{
  "num_hidden_layers": 9,
  "hidden_size": 192,
  "n_experts": 48,
  "hidden_act": "squared_relu",
  "routed_scale": 1.73,
  "init_std_router": 0.0283,
  "lr_router": 0.000624,
  "norm_eps": 1e-06,
  "learning_rate": 0.011,
  "batch_tokens": 65536,
  "train_tokens": 496800000,
  "dataset": "wikipedia_en"
}
Below are experts of layer 3 (counted from 0) of a mixture-of-experts language model. Rows are named router (the router's row for the expert), up (a neuron's input weights, with its number) and show model dimensions 0-191. Each number is 200 + 20 x the weight over its row's rms, rounded and kept within 0 to 999.
Before each expert's rows: a language model's description of what the expert responds to. This comes from a sample of Wikipedia text that the model never trained on.

# expert 9
What it handles: Word-final suffix pieces. Ending pieces that complete a word split into parts, often before a comma or period, such as -ly, -ted, -ers, -ages.
router,183,216,228,220,195,195,206,200,202,202,206,189,174,192,201,183,231,191,193,169,230,190,214,200,227,211,210,188,248,193,199,180,212,189,176,170,216,202,197,221,219,186,191,189,200,230,195,211,173,212,171,196,236,208,211,212,165,223,215,235,204,212,211,181,170,183,204,165,210,204,211,211,201,167,184,230,175,178,199,232,196,179,213,164,208,180,201,165,228,215,165,234,188,219,216,213,204,171,182,190,171,207,194,225,181,231,188,202,231,191,162,166,175,198,200,163,149,209,193,197,217,221,213,231,207,184,198,160,217,208,251,201,198,187,183,200,196,192,238,177,208,200,210,195,171,226,167,197,203,230,213,211,219,211,203,225,193,166,175,209,198,216,177,208,192,207,196,192,167,212,171,241,196,201,216,173,193,228,204,220,168,191,157,209,190,191,180,205,215,203,203,212
up4,173,214,196,203,226,184,221,154,221,177,231,169,241,211,209,192,192,187,156,206,192,205,190,211,214,222,191,178,225,215,175,183,199,207,191,221,190,224,209,182,173,183,221,223,224,190,229,251,175,176,244,177,187,197,197,184,189,186,186,179,192,200,206,216,162,187,185,188,200,177,222,219,214,201,214,171,216,167,228,190,227,229,200,211,179,205,208,169,237,165,196,182,183,200,234,226,209,221,191,183,203,199,223,222,197,210,219,226,168,206,186,199,193,206,201,174,177,194,228,195,213,158,206,222,245,198,214,185,186,203,227,207,204,209,195,192,194,215,209,167,136,169,178,179,160,181,221,219,215,218,236,201,190,190,215,184,236,196,217,188,170,206,216,202,225,187,162,177,189,190,192,186,174,207,190,190,199,201,208,208,195,193,185,211,199,209,198,199,221,203,219,206

# expert 32
What it handles: Word-start stems. Initial or middle stems of content words split into pieces, such as pandem in pandemic, hydraul, veget, explor, car, met, comp.
router,202,209,244,211,190,207,193,231,234,217,201,209,212,174,212,196,195,177,172,197,224,191,209,205,227,186,159,166,201,213,199,173,209,214,170,179,194,190,215,179,206,198,201,186,192,190,223,177,179,201,208,204,206,212,202,222,212,220,222,212,190,204,188,167,219,207,165,227,177,192,209,157,220,183,185,238,230,207,239,185,195,174,181,182,209,212,181,206,217,207,176,242,221,231,165,177,184,206,210,211,221,197,200,199,215,173,165,226,217,227,179,185,222,192,178,186,201,210,174,209,187,232,211,211,202,175,209,169,172,223,172,181,172,177,188,211,220,200,199,185,198,176,205,215,208,204,178,184,212,235,194,164,172,204,201,182,219,205,188,199,215,189,208,185,222,237,189,244,199,199,160,215,184,186,216,229,186,165,215,179,248,181,224,196,167,191,234,199,176,227,222,190
up0,192,219,265,203,198,196,180,214,192,170,191,216,205,170,197,183,191,236,164,215,221,203,206,174,228,225,200,192,235,243,203,185,207,212,235,195,187,208,219,213,195,193,203,187,163,224,238,192,186,238,223,200,179,211,216,190,176,231,208,187,178,179,210,169,177,229,195,210,245,209,190,214,207,218,156,168,225,180,208,188,215,214,181,229,223,199,187,237,197,185,188,212,214,218,207,203,225,204,205,177,189,198,203,221,190,173,195,243,181,192,232,210,193,204,208,224,181,186,202,187,200,237,170,204,196,192,191,167,225,205,201,232,177,200,187,201,191,233,204,220,209,210,223,210,211,198,191,196,215,198,194,162,225,198,199,189,198,208,238,172,235,169,212,177,217,185,180,194,205,214,147,215,180,225,218,226,161,181,219,206,184,201,181,218,214,181,195,184,214,204,205,192

# expert 35
What it handles: Directions and ordinals. Compass words, ordinals and position words, often after distances in road and place text, such as west of, first, second, North, %.
router,213,214,193,182,196,210,187,223,206,189,206,209,194,171,195,234,204,240,194,202,190,224,209,191,206,177,205,175,191,201,189,206,224,201,205,186,192,181,182,227,180,214,200,209,213,187,199,209,198,197,183,199,208,198,211,201,243,205,179,178,205,205,201,200,210,224,179,193,212,200,227,239,191,222,196,253,211,174,219,216,212,193,193,217,235,219,188,187,203,216,188,185,157,202,201,189,189,245,230,174,216,185,174,241,224,180,244,174,195,165,195,167,225,187,232,170,190,206,232,194,219,240,238,225,187,185,214,195,247,168,237,215,198,187,163,201,203,181,195,185,146,193,203,190,184,176,224,230,190,153,213,210,163,194,179,200,222,172,166,199,201,199,190,217,191,174,219,198,202,182,224,231,216,173,207,201,180,225,193,217,190,197,164,205,187,209,224,204,216,197,199,184
up0,177,244,209,234,177,245,224,209,178,204,209,201,172,208,199,188,180,228,213,176,207,194,200,181,227,173,205,182,212,182,225,217,198,203,215,181,182,164,226,154,170,210,172,231,197,221,187,158,184,202,181,207,165,199,204,191,189,215,171,218,214,199,209,189,212,223,190,202,219,206,229,204,175,190,197,182,181,204,211,198,211,189,200,185,191,221,204,190,181,164,223,198,197,182,201,202,175,182,181,242,220,196,199,216,205,228,158,184,208,209,202,163,202,205,187,181,213,169,218,210,152,247,177,216,180,167,191,198,214,185,180,205,173,204,215,196,233,205,222,234,195,210,222,180,188,210,182,210,206,199,202,211,190,156,178,183,207,202,205,202,180,217,236,182,238,239,202,185,172,210,210,189,217,175,197,206,201,204,198,232,208,214,209,183,164,192,213,245,230,225,178,217

# expert 25
What it handles: Verbs and following prepositions. Past participles and prepositions after was or were in passive phrases, such as sold out, joined by, from the album, released.
router,193,158,226,194,198,171,208,215,193,232,188,209,190,211,229,185,182,223,210,227,178,173,184,188,205,181,211,178,221,197,191,200,157,196,225,214,192,199,149,205,210,182,213,182,191,192,205,174,220,210,207,194,221,201,217,188,158,206,201,206,179,218,216,201,228,201,234,175,185,220,219,245,179,219,261,201,162,179,215,221,200,229,217,211,204,201,160,170,181,182,176,185,192,218,191,226,199,162,224,219,182,202,202,214,165,211,190,195,195,193,184,221,206,209,224,189,175,201,245,205,213,176,147,203,181,191,215,181,231,208,192,197,206,233,229,207,185,211,206,219,187,196,169,231,226,189,190,191,187,205,232,189,235,159,217,187,189,194,214,213,222,185,212,218,196,185,189,201,202,198,189,199,223,212,195,205,175,201,179,205,215,167,210,204,222,206,195,191,217,191,254,232
up4,239,192,217,165,196,195,186,192,190,237,196,182,190,192,165,200,198,189,194,228,217,203,199,222,198,192,214,218,216,194,207,225,228,204,220,211,231,205,190,200,202,174,227,205,221,223,178,199,206,218,239,212,188,172,169,237,188,212,216,212,195,214,207,239,191,195,183,177,164,176,229,227,172,215,204,200,233,202,193,207,229,220,200,163,208,197,191,186,192,244,184,196,181,183,188,251,221,162,170,163,231,205,230,195,195,187,201,171,220,208,176,202,181,185,231,215,200,188,204,195,209,196,187,184,185,185,228,193,190,237,199,199,208,210,206,208,204,193,230,197,188,182,198,210,169,235,199,195,242,169,199,167,177,216,213,199,208,200,212,171,227,151,187,231,211,225,190,233,200,212,195,220,198,195,163,208,209,248,193,187,218,171,189,221,183,221,204,226,207,168,185,211

# expert 39
What it handles: Opening brackets and table bars. Opening parentheses after names or titles, table cell bars, and sentence-opening time words such as During, When, Since.
router,230,207,212,170,214,192,188,199,221,208,194,202,192,186,188,179,187,174,212,207,175,189,206,193,217,178,177,170,161,193,221,203,186,203,219,217,201,212,226,188,209,234,197,185,193,247,180,202,207,228,205,197,186,166,210,187,216,208,175,221,232,162,196,177,171,181,232,215,201,148,178,177,204,159,203,201,170,236,185,196,185,222,193,187,203,195,190,205,244,176,182,210,202,168,203,205,197,258,249,196,207,174,195,218,192,161,199,202,172,213,193,205,170,205,198,197,204,192,198,206,166,181,247,176,199,196,170,221,205,194,208,170,201,249,236,179,210,171,204,196,209,207,188,180,222,221,227,187,188,175,175,194,196,199,218,220,185,195,221,212,199,218,213,174,202,173,176,240,182,233,216,182,192,202,184,184,175,222,177,195,201,183,178,174,201,193,180,178,201,216,208,200
up3,189,190,212,182,195,157,178,191,173,233,238,186,191,194,184,219,195,226,175,208,205,225,167,203,183,198,205,174,181,205,177,227,200,215,221,176,195,186,236,223,212,182,200,225,210,218,189,159,196,179,227,222,187,200,213,202,228,192,188,242,197,220,168,175,190,188,228,196,224,214,183,186,207,185,187,214,189,231,192,213,198,205,202,202,226,162,224,193,161,213,193,211,188,218,215,201,181,183,201,190,219,211,190,202,213,213,189,250,205,194,166,182,196,190,219,205,204,206,179,149,210,194,199,209,152,174,203,217,179,156,192,168,194,215,216,185,197,225,242,197,208,199,223,205,189,188,205,206,191,209,195,229,204,218,221,209,226,186,198,212,147,183,251,229,233,232,182,200,201,229,199,209,175,195,185,175,212,186,204,233,181,224,195,223,198,180,177,232,183,194,176,191

# expert 27
What it handles: Name-starting pieces. First names and opening pieces of proper names after commas, by, of or table bars, such as John, Eric, Di-Pietro, Mary-land, Ch-elsea.
router,207,184,214,205,206,192,204,211,184,191,184,185,200,199,196,171,170,192,178,173,184,200,195,206,210,216,175,212,218,197,217,181,234,194,233,179,212,206,181,226,180,181,166,203,173,169,182,185,183,250,160,207,186,205,201,187,194,181,221,189,207,192,205,208,206,172,197,190,185,229,249,185,188,216,204,179,207,212,205,183,185,213,199,203,193,201,171,186,178,219,231,189,162,167,189,191,190,223,178,180,219,144,251,186,167,276,189,181,182,223,239,215,204,199,204,227,208,204,164,235,188,176,199,184,196,200,207,204,196,212,213,214,180,213,191,196,202,193,222,190,177,184,205,191,194,196,229,186,206,199,173,257,188,177,208,207,208,220,220,195,178,180,183,159,174,201,190,203,210,202,184,162,181,195,211,184,218,187,165,205,210,238,188,207,180,209,233,195,203,184,213,198
up0,199,167,208,189,180,229,224,243,154,211,207,190,178,189,207,165,229,199,141,208,196,199,217,197,186,209,179,206,191,193,199,193,187,243,219,205,220,215,192,230,192,236,201,217,187,166,228,176,174,203,168,196,184,249,216,190,187,190,241,182,204,188,192,201,188,218,192,190,233,195,184,230,191,189,200,197,211,184,163,241,179,211,181,224,191,184,224,204,212,201,217,230,151,172,260,218,185,176,190,203,189,207,227,181,199,219,208,224,192,195,207,223,208,212,192,181,212,226,222,201,200,202,200,215,173,208,201,203,198,171,214,193,202,201,205,207,196,270,190,182,175,202,178,203,189,200,202,181,191,207,213,177,210,216,184,159,202,210,166,199,198,192,219,203,207,196,226,187,218,215,229,191,193,218,212,207,221,197,199,213,202,193,160,209,188,179,188,229,165,207,181,226

# expert 13
What it handles: Foreign name syllables. Syllable pieces of Spanish, Slavic and other foreign place and personal names, such as Sal-am-anca, Val-enc-ia, Ale-ks-andar.
router,199,209,161,200,218,205,204,214,184,151,167,190,228,212,191,189,200,193,202,198,229,186,210,209,196,199,189,205,210,219,193,181,196,208,252,175,192,204,218,233,197,212,183,197,202,187,204,164,173,228,175,199,188,188,212,239,204,188,187,204,212,190,214,210,185,201,186,223,202,188,176,151,146,206,216,213,220,232,202,181,188,200,198,177,201,197,211,219,209,224,193,222,184,197,196,210,200,192,173,204,225,195,190,160,177,206,179,194,223,207,203,230,199,221,187,185,213,203,204,196,171,192,207,199,233,214,211,217,189,224,204,212,147,181,183,202,188,226,251,161,215,211,196,206,173,197,161,203,230,216,209,209,212,202,194,201,176,248,186,198,185,200,169,227,205,200,163,219,206,199,161,223,202,211,203,219,244,258,181,183,235,180,186,195,197,184,248,209,190,223,195,212
up0,203,206,203,241,183,179,213,225,206,200,191,224,197,207,209,187,213,233,218,201,212,211,220,194,213,176,188,199,205,157,214,178,189,206,190,234,203,200,227,227,211,221,185,172,175,190,185,205,184,188,196,203,208,184,233,218,190,174,181,211,224,168,191,173,218,247,196,185,169,241,220,185,215,185,187,172,191,226,205,201,190,210,213,185,192,217,183,207,159,205,170,197,184,219,193,205,180,200,155,195,225,203,203,152,164,212,199,187,201,201,218,198,185,197,212,240,224,186,230,179,204,183,173,203,229,203,218,222,225,223,181,177,228,205,192,180,222,255,228,207,203,255,208,211,202,175,206,216,224,212,188,225,181,186,182,181,232,205,193,212,175,224,176,177,206,219,180,200,219,201,191,228,192,159,201,197,175,204,199,206,226,219,192,221,227,201,207,236,180,233,224,214

# expert 3
What it handles: Adjective and agent-noun suffixes. Word-final adjective or person-noun pieces and nationality adjectives before a noun, such as veter-an, Austrian, British, incumb-ent, new, former.
router,225,176,211,226,164,187,197,200,187,236,184,201,181,199,208,229,212,223,188,191,178,216,187,216,193,173,217,215,178,184,204,217,213,229,204,214,189,200,218,201,203,190,196,213,188,204,192,214,191,193,244,186,208,212,198,190,177,202,174,207,197,201,210,217,192,193,186,193,181,191,222,220,212,200,227,252,236,184,195,210,233,180,182,238,227,223,204,192,186,213,199,196,175,195,213,198,179,206,239,204,185,187,187,224,217,178,227,227,204,204,202,196,226,197,216,204,227,198,190,223,209,196,160,234,181,207,216,212,246,229,210,163,224,185,166,181,192,175,180,188,193,197,228,229,209,160,245,224,211,190,174,148,209,178,211,178,179,204,192,178,196,189,252,188,158,200,180,186,205,185,193,226,201,210,229,217,206,226,203,209,232,203,215,186,191,189,258,195,206,242,196,183
up3,193,219,206,201,193,228,189,216,216,200,179,221,196,218,193,217,233,222,206,221,191,214,189,196,153,217,194,201,212,214,243,199,216,198,218,223,204,179,182,201,197,196,193,182,201,168,233,190,221,169,191,191,207,191,168,211,204,205,203,215,197,249,183,206,198,208,202,190,176,177,205,221,192,211,233,198,181,193,190,167,162,175,161,176,170,177,209,202,192,200,203,202,223,196,174,223,196,192,221,234,228,191,185,226,209,220,210,157,197,194,179,188,201,199,190,189,237,173,203,177,237,202,210,194,207,225,177,193,213,241,222,192,198,207,193,198,205,153,184,176,187,207,199,155,230,219,213,236,187,190,182,183,194,162,175,191,199,206,238,176,212,214,182,232,171,222,188,205,213,206,245,182,207,195,209,199,193,211,205,213,200,237,190,194,197,178,233,198,224,201,276,206

# expert 46
What it handles: Single capital letters. Single letters, especially capitals like C, F, P, S, W, opening names or words, and f inside words like wel-f-are, staf-f.
router,185,235,188,184,223,225,216,189,193,165,165,208,189,208,204,210,210,194,218,199,211,197,208,212,211,200,188,217,219,224,218,196,214,222,212,194,202,203,171,203,196,223,176,218,190,185,193,206,205,220,156,222,201,192,204,219,207,203,189,203,197,190,213,173,191,220,188,198,180,185,217,215,209,187,144,203,207,224,211,188,182,239,149,180,167,224,189,215,212,217,213,204,168,187,196,234,207,217,212,216,187,194,230,183,246,204,198,214,183,222,193,209,220,208,190,226,204,177,184,202,224,172,246,208,228,185,197,193,226,160,205,218,205,191,198,176,179,195,178,200,208,223,204,199,184,198,235,204,204,192,168,187,178,152,159,209,202,180,224,218,204,165,192,155,221,203,161,161,210,174,202,213,167,178,179,212,218,157,184,202,181,194,208,205,217,243,174,153,178,199,194,204
up3,152,229,225,194,215,209,204,226,194,177,164,196,197,204,230,214,203,232,161,201,232,204,206,188,190,258,199,172,204,214,200,183,218,243,160,187,212,190,177,190,235,189,231,214,176,203,214,169,184,158,183,182,205,202,218,196,204,173,206,212,184,192,206,191,213,221,217,167,228,202,178,206,183,192,205,198,242,203,201,205,210,233,194,187,199,213,182,224,232,185,175,202,211,201,180,207,216,214,184,190,188,208,224,165,211,158,202,228,213,216,199,219,240,220,215,243,211,210,219,206,186,202,194,226,206,191,228,186,201,211,168,168,235,232,205,211,167,218,166,209,195,207,201,184,215,213,188,209,189,189,184,192,234,208,209,180,184,235,225,203,173,193,220,240,222,218,182,218,252,209,200,196,199,182,209,201,203,236,205,170,206,201,207,188,203,213,186,186,203,212,222,207

# expert 31
What it handles: Prepositions and conjunctions. Function words joining clauses or phrases, such as and, of, to, which, but, when, often right after a verb or noun.
router,188,198,187,190,194,201,202,212,197,176,237,211,240,223,220,193,182,144,183,205,209,218,236,196,173,199,203,209,190,201,213,217,153,204,194,233,188,196,184,234,191,185,196,175,187,177,223,199,180,177,192,190,215,203,199,186,200,224,171,253,212,203,189,184,209,180,193,196,184,212,213,191,163,172,215,206,205,197,185,185,240,184,170,239,214,175,169,173,204,155,195,173,220,210,193,211,242,222,196,223,166,225,204,204,183,208,210,211,194,204,164,195,213,205,201,174,215,183,230,195,204,210,186,170,195,173,179,212,218,203,187,197,206,226,200,202,206,192,222,223,198,203,187,251,220,199,210,169,180,222,189,235,212,157,185,191,207,213,173,167,202,213,188,214,202,180,196,177,175,198,181,175,207,252,199,174,179,160,197,228,214,203,197,193,218,207,216,215,217,172,218,221
up0,154,163,199,179,222,170,168,196,191,215,168,179,230,256,193,173,223,202,190,189,195,221,206,205,203,196,197,225,189,209,194,191,206,165,185,172,223,234,201,218,160,210,192,183,169,185,183,186,218,199,173,214,212,203,177,201,247,201,188,198,213,177,202,206,203,202,203,186,191,239,188,166,219,201,162,162,202,239,217,193,179,239,200,225,229,210,175,193,217,191,196,179,174,193,152,215,183,204,203,224,220,197,216,210,188,205,202,217,222,190,210,176,186,209,211,184,216,200,208,221,197,231,223,227,175,173,191,197,225,189,176,235,197,204,221,220,185,203,234,201,203,226,241,157,203,214,209,217,238,166,219,195,202,201,231,197,188,187,214,210,205,196,182,187,189,191,217,193,197,188,190,212,231,181,205,202,220,190,204,217,194,215,240,233,222,193,215,193,189,179,209,237

# expert 12
What it handles: Name-final pieces. Word endings completing personal names and title words, such as John, James, Christina, Josiah, Wizard, Barrel, Marriage.
router,230,195,201,197,187,185,220,202,207,227,197,198,197,227,179,216,193,224,203,191,176,176,185,204,189,209,226,206,193,180,193,204,206,189,231,236,228,219,200,227,183,230,211,208,165,229,185,214,229,187,172,185,195,184,195,208,223,181,178,189,216,209,188,204,200,191,200,208,206,203,174,208,194,260,201,181,232,208,230,181,198,196,234,207,224,187,191,178,146,189,208,178,208,215,182,193,186,162,190,183,214,170,191,215,197,184,256,192,190,175,221,253,203,210,181,217,217,200,202,190,186,216,197,172,201,247,225,214,211,215,181,185,175,199,210,193,200,199,194,164,188,231,187,157,143,181,194,198,192,182,186,166,201,199,205,177,167,228,172,209,214,194,183,216,170,162,184,211,224,208,216,191,180,210,201,209,223,187,226,192,236,183,225,191,213,209,171,203,172,174,184,183
up4,193,211,238,216,192,188,220,179,222,209,226,196,170,202,190,204,196,202,217,186,180,218,197,206,215,209,220,202,247,181,210,227,226,216,209,230,178,207,220,248,223,178,183,214,189,191,201,199,201,205,223,218,231,229,217,193,203,199,217,200,169,211,181,227,219,240,200,193,200,197,196,201,187,192,183,183,217,229,210,211,206,183,182,202,224,187,195,171,237,200,172,168,183,194,243,188,214,172,190,159,217,232,209,212,214,171,202,191,198,168,191,172,178,182,198,179,200,221,211,185,195,186,201,171,219,209,204,172,177,208,201,188,211,193,219,195,211,199,166,181,220,231,224,204,194,200,216,214,231,173,163,182,198,207,224,225,192,210,179,216,206,136,186,242,181,191,165,207,216,211,213,207,211,174,245,247,214,190,233,200,226,214,185,211,180,197,181,181,183,227,183,167

# expert 23
What it handles: Name-ending pieces. Final pieces of surnames, team names and place names, especially English football clubs such as Col-chester, Hudders-field, plus common first names like John, William.
router,229,188,181,178,192,178,230,196,191,196,174,183,197,210,178,216,196,224,240,185,196,197,172,204,193,236,225,195,189,172,178,209,209,200,231,202,217,190,208,198,188,215,216,233,170,215,176,203,213,185,172,203,179,188,214,221,198,203,229,184,212,200,192,200,204,198,194,210,209,216,210,182,164,239,214,188,220,201,210,199,202,219,224,205,193,219,201,181,170,199,201,163,230,184,196,198,191,174,184,167,209,177,208,168,181,194,204,210,204,202,224,289,198,206,181,209,221,195,177,173,189,220,172,185,193,247,210,224,222,181,130,182,180,183,200,223,188,176,210,208,223,224,205,176,174,213,196,211,207,207,181,181,213,231,223,181,161,251,212,186,174,197,183,184,193,201,175,218,215,188,213,186,193,207,190,236,192,219,189,209,210,183,201,194,193,211,212,201,153,177,203,210
up4,242,198,193,165,239,160,219,177,204,193,177,197,265,204,182,185,199,224,210,177,195,202,180,219,203,190,187,193,226,172,172,178,200,176,214,163,208,223,208,208,207,181,202,237,209,193,205,220,210,205,176,265,228,193,207,189,221,173,205,192,185,208,223,216,191,210,193,217,216,235,185,219,214,202,191,203,233,238,197,216,198,195,187,220,236,198,205,169,195,206,177,187,233,162,242,193,232,197,186,200,187,210,206,200,205,211,195,145,177,208,225,227,217,199,172,190,203,209,195,199,193,198,231,182,181,213,221,223,196,189,191,207,186,206,173,241,221,217,227,218,194,203,202,201,195,197,169,245,194,201,190,195,187,164,218,198,200,217,184,199,240,171,205,246,213,201,207,205,214,197,223,234,189,208,216,182,212,177,216,207,191,208,182,169,198,214,177,212,205,193,192,209

# expert 5
What it handles: Mid-name letter fragments. Short capital letters or letter pieces inside foreign names and rare words, such as P-og-orârea, nig-ro-striatal, Sch-ö-nfeld, O, Mc.
router,190,214,236,204,164,210,202,211,222,190,196,203,229,171,215,185,204,207,200,173,214,211,201,208,219,177,154,190,234,202,193,197,230,227,226,191,226,172,208,177,180,195,202,201,227,194,196,211,132,208,236,209,180,201,208,219,207,182,183,169,188,201,204,210,178,220,241,225,201,225,157,175,218,185,183,190,198,188,198,182,223,218,216,154,201,195,198,168,206,228,204,234,210,158,222,201,194,202,210,203,229,178,231,189,157,219,216,193,222,174,191,196,211,206,203,211,221,206,214,209,201,179,247,209,210,211,205,205,158,177,150,214,192,207,203,192,170,178,180,215,200,229,185,211,202,218,219,202,181,211,157,231,199,193,203,202,204,200,205,202,186,140,182,221,213,208,206,198,202,201,193,187,222,187,222,174,189,196,154,206,181,218,194,211,225,179,192,212,203,197,183,182
up3,180,216,222,197,211,220,196,191,169,228,191,212,214,188,191,203,202,169,205,167,201,197,232,176,198,203,187,222,195,203,197,157,229,185,217,212,181,159,206,216,189,208,204,199,205,181,233,177,174,152,196,182,168,209,184,195,220,231,184,151,200,199,179,257,157,195,228,220,200,210,175,236,206,166,211,208,176,196,219,184,213,193,196,195,188,252,192,179,185,212,180,202,196,188,206,202,202,217,185,215,230,196,177,239,198,178,193,215,223,224,196,186,226,184,239,207,211,244,210,213,180,204,213,221,160,201,205,205,180,191,154,213,181,204,221,199,192,166,219,211,219,155,182,230,202,195,207,200,174,215,196,204,209,183,180,209,204,196,194,196,203,156,199,179,205,222,191,230,224,174,168,209,185,208,170,221,207,203,208,180,191,204,181,219,213,194,195,188,227,217,174,218

# expert 2
What it handles: Latinate word-initial pieces. First pieces of Latinate words and prefixes mid-sentence, such as for, pre, ex, con, re, anc in sanctioned, negoti-ated, strugg-ling.
router,166,189,220,228,206,196,209,185,210,236,238,210,205,213,219,190,212,191,216,186,198,205,201,229,208,200,189,179,197,213,223,188,197,221,202,178,185,231,187,182,221,213,251,193,173,178,192,211,176,193,218,202,211,172,199,211,177,207,163,196,204,200,206,210,184,224,175,220,180,167,208,170,183,185,202,231,192,192,179,205,187,201,207,210,183,227,216,227,211,210,232,226,176,240,191,206,226,212,171,229,159,223,203,210,198,184,185,188,210,182,209,230,185,215,193,180,196,206,206,185,208,182,260,200,205,180,180,177,176,169,209,193,224,209,214,176,207,174,212,187,231,149,221,190,183,181,214,184,210,231,207,182,204,180,242,207,196,175,172,195,188,222,213,259,201,204,162,193,178,211,182,204,201,216,223,222,217,247,221,202,224,222,198,195,188,171,209,163,179,198,203,189
up0,199,196,212,226,216,229,194,181,154,188,199,238,211,197,218,174,218,175,198,173,203,186,161,201,184,222,204,201,180,209,194,219,222,196,198,236,213,214,196,195,199,186,196,186,173,192,182,188,192,211,192,218,188,157,167,234,189,162,202,235,206,202,163,221,205,236,197,190,225,177,222,229,178,166,192,209,221,177,204,202,181,187,192,192,199,182,225,209,180,190,194,209,195,163,145,173,200,208,200,178,235,187,186,201,184,178,189,232,206,165,196,234,160,205,211,218,186,166,183,214,200,205,229,162,185,175,186,202,203,213,205,208,216,208,186,196,194,198,232,220,182,188,233,200,200,188,207,190,209,203,157,230,159,195,164,189,211,201,181,205,211,213,200,237,228,213,200,206,204,194,181,201,185,216,223,216,200,220,205,199,254,232,207,208,218,175,215,157,200,202,232,208

# expert 11
What it handles: Noun-ending word pieces. Final pieces of nouns in institution, field and proper names, such as Communic-ations, Quant-um, myc-ology, Down-town, plus University, Church, Department.
router,214,213,202,201,179,208,211,206,206,195,163,211,209,179,197,223,186,249,226,224,201,187,182,205,215,186,222,182,175,194,193,204,221,217,213,221,230,188,206,202,179,182,225,244,194,219,185,233,198,205,182,191,215,186,191,175,209,238,226,176,182,182,153,216,165,199,194,199,215,212,214,205,213,184,193,221,230,202,197,207,205,165,176,236,197,219,201,200,239,169,218,163,182,189,219,163,182,188,228,166,188,208,172,213,232,201,235,227,210,210,227,220,205,206,223,181,220,205,188,195,217,208,167,170,199,211,182,168,212,230,199,189,200,183,230,226,208,231,187,192,234,166,198,215,164,163,222,192,205,177,177,179,222,199,189,189,190,198,185,208,192,173,205,163,172,203,184,218,185,225,191,238,177,200,201,198,214,166,226,198,198,211,156,185,197,213,207,205,195,168,188,185
up3,176,197,164,229,221,188,184,183,205,206,220,201,203,195,201,232,228,233,204,236,207,204,200,157,207,192,203,198,211,215,180,242,165,216,197,193,211,177,211,222,200,187,240,186,174,224,208,178,195,214,204,220,182,180,240,180,170,223,173,221,189,152,216,218,177,209,211,194,218,202,212,187,192,223,242,173,174,184,202,215,171,184,224,207,144,191,218,195,198,212,196,200,206,205,225,212,208,169,185,215,215,194,193,187,204,189,217,205,176,212,197,210,205,172,222,223,184,200,223,211,197,227,201,170,193,175,190,216,223,164,195,205,199,210,222,202,188,185,230,188,196,215,223,186,185,194,204,232,222,207,222,206,190,194,172,162,195,185,259,210,222,165,164,179,221,190,204,187,208,217,208,225,228,203,178,221,202,217,213,199,206,197,199,222,148,166,187,213,158,182,203,189

# expert 43
What it handles: Year digits. Digit pieces of years and other numbers, such as 198, 201, 5 in 2015, usually in tables, date ranges and timelines.
router,178,172,189,183,230,186,196,211,192,184,173,218,195,186,174,213,198,179,181,204,202,208,175,212,217,181,158,181,192,214,169,200,164,182,203,187,195,202,181,164,212,174,194,172,179,206,184,212,202,180,227,204,226,201,197,216,210,215,209,247,184,200,210,170,164,262,202,197,185,192,212,191,220,202,209,183,162,221,201,235,205,203,220,201,166,220,257,207,204,183,192,184,191,223,205,188,231,208,183,196,189,185,188,178,198,182,187,202,220,224,195,239,195,174,195,195,203,193,213,188,221,208,179,202,216,189,187,211,191,237,198,218,189,159,192,220,179,197,235,180,214,210,192,176,224,202,204,191,198,179,197,195,195,236,189,182,157,216,234,218,199,221,234,189,227,181,137,201,206,216,186,207,212,197,181,175,181,248,195,186,185,226,200,212,229,171,200,197,219,182,227,213
up4,204,232,189,185,189,203,177,202,192,189,179,197,191,186,189,187,180,215,230,190,186,252,201,224,223,239,208,207,197,201,226,184,171,207,179,204,211,192,160,218,164,184,218,202,223,208,213,212,186,215,176,229,196,184,230,206,194,241,202,184,213,173,223,190,216,203,200,198,208,181,208,190,188,200,225,184,219,193,203,210,200,217,206,187,192,206,218,210,184,197,170,176,222,216,193,235,180,159,212,236,226,223,226,199,212,181,161,223,212,177,187,204,213,184,177,199,209,188,229,177,211,193,175,201,214,188,223,190,219,194,181,188,203,174,194,230,205,206,228,230,204,204,200,203,153,229,175,239,235,168,219,194,216,194,205,181,161,207,165,220,199,169,166,171,194,204,176,210,210,229,181,218,229,251,173,188,218,232,209,235,225,182,214,225,213,221,177,209,212,207,214,222

# expert 4
What it handles: Mid-word pieces, table bars. Single letters and inner word pieces such as i in ecclesiastical, e, ation, plus table pipes and closing parentheses before line breaks.
router,174,166,207,193,226,185,183,206,215,199,192,201,224,223,210,199,189,190,179,198,205,187,198,211,196,229,208,211,185,218,187,200,197,182,157,228,200,209,243,189,226,191,199,194,212,210,205,212,206,207,203,200,219,196,219,196,198,163,222,157,199,191,212,176,221,202,182,210,212,201,173,169,213,191,172,192,224,185,173,244,186,171,164,155,225,215,193,199,218,191,177,223,162,203,196,210,175,172,172,175,211,233,195,231,206,208,212,177,222,226,207,182,227,184,227,183,192,205,183,164,217,210,208,213,207,209,211,191,166,237,239,198,201,200,204,221,196,207,215,206,201,177,223,184,219,172,182,199,194,223,190,151,229,208,197,188,196,251,228,228,247,187,257,182,186,243,214,184,197,189,224,207,202,209,172,205,190,220,177,202,198,212,222,221,167,185,212,191,184,216,196,194
up0,169,194,192,200,208,195,139,208,198,190,202,211,204,184,246,219,214,196,192,213,206,216,207,176,195,210,208,202,175,209,177,189,197,210,200,181,240,226,188,153,187,235,217,203,204,224,220,207,224,188,190,194,236,192,191,224,184,200,212,164,202,203,195,158,215,198,208,225,230,224,179,216,197,171,183,228,222,214,150,187,211,183,226,176,199,198,193,173,240,190,211,220,226,161,226,201,199,217,178,203,190,184,205,192,192,225,204,212,220,194,211,237,221,162,198,186,191,208,205,196,233,227,210,196,177,226,205,159,181,187,194,196,214,243,196,164,190,178,220,209,230,214,218,217,219,178,229,165,203,179,206,180,214,206,196,172,182,216,243,171,214,193,208,210,193,195,205,209,195,155,214,188,243,179,232,223,188,206,208,203,213,212,190,212,196,198,212,186,206,228,207,165